{"balance_loss": 0.000392, "n_kv_head": 3, "head_dim": 64, "vocab_size": 15289, "tie_embeddings": false, "init": "normal", "optimizer": "muon_variant", "lr_head": 0.0103, "grad_clip": 1.0, "warmup_steps": 200, "decay_fraction": 1.0}
Below are experts of layer 6 (counted from 0) of a mixture-of-experts language model. Rows are named router (the router's row for the expert), up (a neuron's input weights, with its number) and show model dimensions 0-191. Each number is 200 + 20 x the weight over its row's rms, rounded and kept within 0 to 999.
Before each expert's rows: "gets" lists some tokens that make up at least twice as much of what it gets as of all text. This comes from a sample of Wikipedia text that the model never trained on. Tokens count by the router's weight.

# expert 117
gets: ",", ";", " with", ":", "),", " –"
router,189,190,186,207,215,176,197,212,222,188,191,182,215,216,174,196,184,220,162,170,199,200,189,198,194,179,196,161,203,232,217,220,188,205,207,194,191,182,195,219,191,216,195,211,213,220,141,178,193,219,213,186,178,189,182,192,216,228,195,212,172,222,213,197,185,251,178,172,223,209,161,177,222,175,213,195,204,220,198,187,209,225,195,202,211,176,167,190,193,173,162,186,194,188,207,219,208,174,186,235,219,205,203,160,188,203,214,231,207,162,225,190,202,180,184,225,191,174,197,171,223,167,189,177,158,198,161,202,210,200,215,199,161,196,153,194,205,225,210,190,226,230,199,183,236,205,196,213,188,210,181,195,201,176,133,188,162,205,215,199,215,182,209,232,205,196,220,216,196,179,230,188,190,196,173,186,193,180,208,198,188,171,206,208,190,214,198,194,240,182,191,230
up0,192,164,232,207,183,198,167,196,211,210,225,200,195,195,192,203,206,217,156,187,202,166,203,219,179,200,161,190,155,179,180,219,200,206,191,207,192,183,197,183,159,205,173,171,236,207,177,227,240,222,165,206,193,180,193,204,209,201,182,181,186,212,183,178,207,237,242,220,192,175,164,224,189,205,194,180,175,201,218,219,208,221,196,193,205,203,183,198,178,192,180,166,196,197,207,209,195,201,204,175,223,202,205,202,209,193,201,208,215,203,169,226,250,205,198,191,197,161,236,181,197,197,180,213,231,196,202,180,246,196,218,170,182,180,138,166,181,223,200,195,195,208,201,232,195,205,198,227,233,199,227,211,189,217,211,214,180,221,209,181,215,201,214,219,167,172,210,229,200,221,209,174,187,180,192,173,198,197,210,190,209,248,205,203,167,177,205,190,230,199,226,196

# expert 90
gets: "7", "0", "6", "8", "5", "9"
router,201,185,207,207,183,206,177,200,218,183,185,181,204,189,230,209,221,188,190,185,202,179,198,184,231,162,193,197,180,196,168,210,225,198,228,190,208,171,177,267,192,220,207,224,212,200,182,174,231,187,209,187,213,169,185,196,204,206,189,206,172,210,215,192,196,222,158,194,231,212,222,173,226,193,212,206,178,204,205,194,174,181,176,207,179,191,217,222,198,162,164,179,191,183,229,217,217,218,210,227,222,182,194,211,224,189,188,226,226,206,210,178,196,204,194,212,146,175,213,195,192,174,181,196,184,193,177,201,187,181,197,256,186,199,200,184,175,181,213,231,227,222,199,191,230,213,177,216,199,210,174,233,190,205,193,214,189,168,216,149,215,191,201,215,198,214,234,204,212,189,196,213,197,199,201,179,212,187,196,187,164,202,219,192,207,219,205,200,271,151,210,223
up0,168,229,188,212,185,214,205,195,208,185,204,187,223,207,184,234,204,210,175,238,221,208,216,210,197,213,200,198,156,186,193,215,198,168,215,198,189,200,201,188,211,183,199,177,212,212,174,216,194,178,199,206,219,160,195,183,236,226,190,209,231,186,220,172,228,211,183,184,229,228,197,199,218,196,241,199,238,218,181,198,224,201,225,165,188,206,186,196,203,234,248,202,201,218,208,199,177,177,192,219,178,205,198,190,190,199,184,230,201,191,218,240,216,201,181,230,198,172,213,192,215,215,238,202,209,183,201,188,202,189,216,208,185,217,219,192,206,189,153,249,203,216,203,187,177,200,189,204,179,177,199,186,201,220,163,236,157,173,162,200,186,232,240,236,183,200,222,227,197,216,198,235,198,171,182,233,180,192,180,235,191,227,191,220,173,188,209,210,195,232,192,180

# expert 106
gets: ",", " |", " (", " and", "'", " was"
router,190,209,201,209,194,193,220,194,220,191,210,164,217,221,190,209,159,217,160,195,235,185,193,168,189,198,182,193,190,244,200,216,210,214,207,185,201,181,191,201,209,240,202,191,205,236,196,153,232,200,210,182,225,193,205,168,208,226,153,190,185,224,197,192,192,232,184,198,201,231,178,153,226,190,197,222,217,177,202,203,199,206,189,177,202,151,168,205,192,154,182,208,239,223,202,222,189,217,183,197,198,208,224,223,201,198,182,226,231,181,243,185,198,193,199,205,162,189,191,160,228,206,187,209,154,161,166,198,186,214,198,183,204,201,188,196,223,205,182,219,201,194,192,204,213,193,197,196,174,177,186,221,240,204,181,243,192,206,205,204,221,176,200,238,210,197,188,204,175,192,226,185,204,204,175,188,232,179,211,180,180,210,203,207,184,206,179,192,208,170,206,236
up0,187,217,232,203,199,201,220,174,222,210,190,208,191,184,204,165,220,189,201,182,197,222,184,178,200,231,219,192,180,190,233,261,218,200,169,219,198,206,188,206,216,216,219,211,237,231,205,208,178,204,191,195,212,163,166,198,229,217,223,189,175,189,185,215,169,171,181,201,210,196,174,268,199,199,215,170,199,179,219,230,209,183,214,208,222,217,175,208,202,213,198,197,203,220,209,173,207,205,202,199,188,189,206,242,195,190,211,234,195,202,204,177,185,191,181,184,224,196,186,195,196,201,193,193,220,214,207,237,207,211,183,201,214,205,202,197,176,229,216,181,157,207,208,202,208,195,173,199,201,225,193,222,177,201,200,197,215,190,222,183,195,179,157,199,203,189,195,159,230,206,263,244,235,201,214,185,208,214,191,167,241,195,228,239,211,213,149,195,199,207,198,212

# expert 2
gets: "0", "9", "1", "2", "8", "7"
router,193,233,187,200,208,199,202,184,207,201,166,182,197,213,187,209,219,203,182,217,195,204,201,165,238,188,230,193,218,202,189,257,191,198,186,180,173,165,198,216,183,223,195,207,209,181,142,183,205,176,178,191,233,182,187,160,172,201,184,193,197,200,221,187,192,211,167,194,202,202,204,163,225,152,214,211,163,184,177,216,187,206,182,180,194,209,214,166,168,183,190,155,190,204,253,207,235,180,194,222,185,218,181,193,200,213,153,229,186,221,217,179,193,238,222,215,185,174,182,186,185,176,217,171,201,191,199,192,206,173,190,212,190,203,199,204,193,210,203,220,181,217,183,206,226,201,188,182,202,196,179,231,191,193,187,205,174,179,207,202,237,182,222,202,192,206,209,203,194,206,216,209,212,239,186,206,204,187,167,190,189,210,188,175,201,254,191,176,249,177,203,218
up1,233,174,200,243,179,225,189,210,163,204,247,206,192,198,214,168,194,226,201,196,212,206,212,182,179,174,197,183,203,182,223,215,198,202,171,220,231,164,213,228,202,151,201,196,199,201,192,185,206,249,192,203,185,226,182,220,193,205,174,223,196,215,184,186,210,207,206,180,198,203,215,236,200,220,201,221,174,231,194,206,202,156,208,233,184,211,211,191,187,217,240,216,211,201,208,204,202,220,217,202,210,210,206,186,166,192,179,180,233,170,175,197,225,210,201,191,199,203,196,209,205,217,230,166,163,179,203,177,220,197,237,179,189,198,186,253,191,208,205,203,215,216,188,185,192,213,207,207,239,189,220,199,219,187,175,159,203,211,223,216,170,219,195,212,146,158,195,215,209,229,168,208,180,189,173,188,213,193,188,195,215,201,181,185,154,205,200,193,214,224,171,184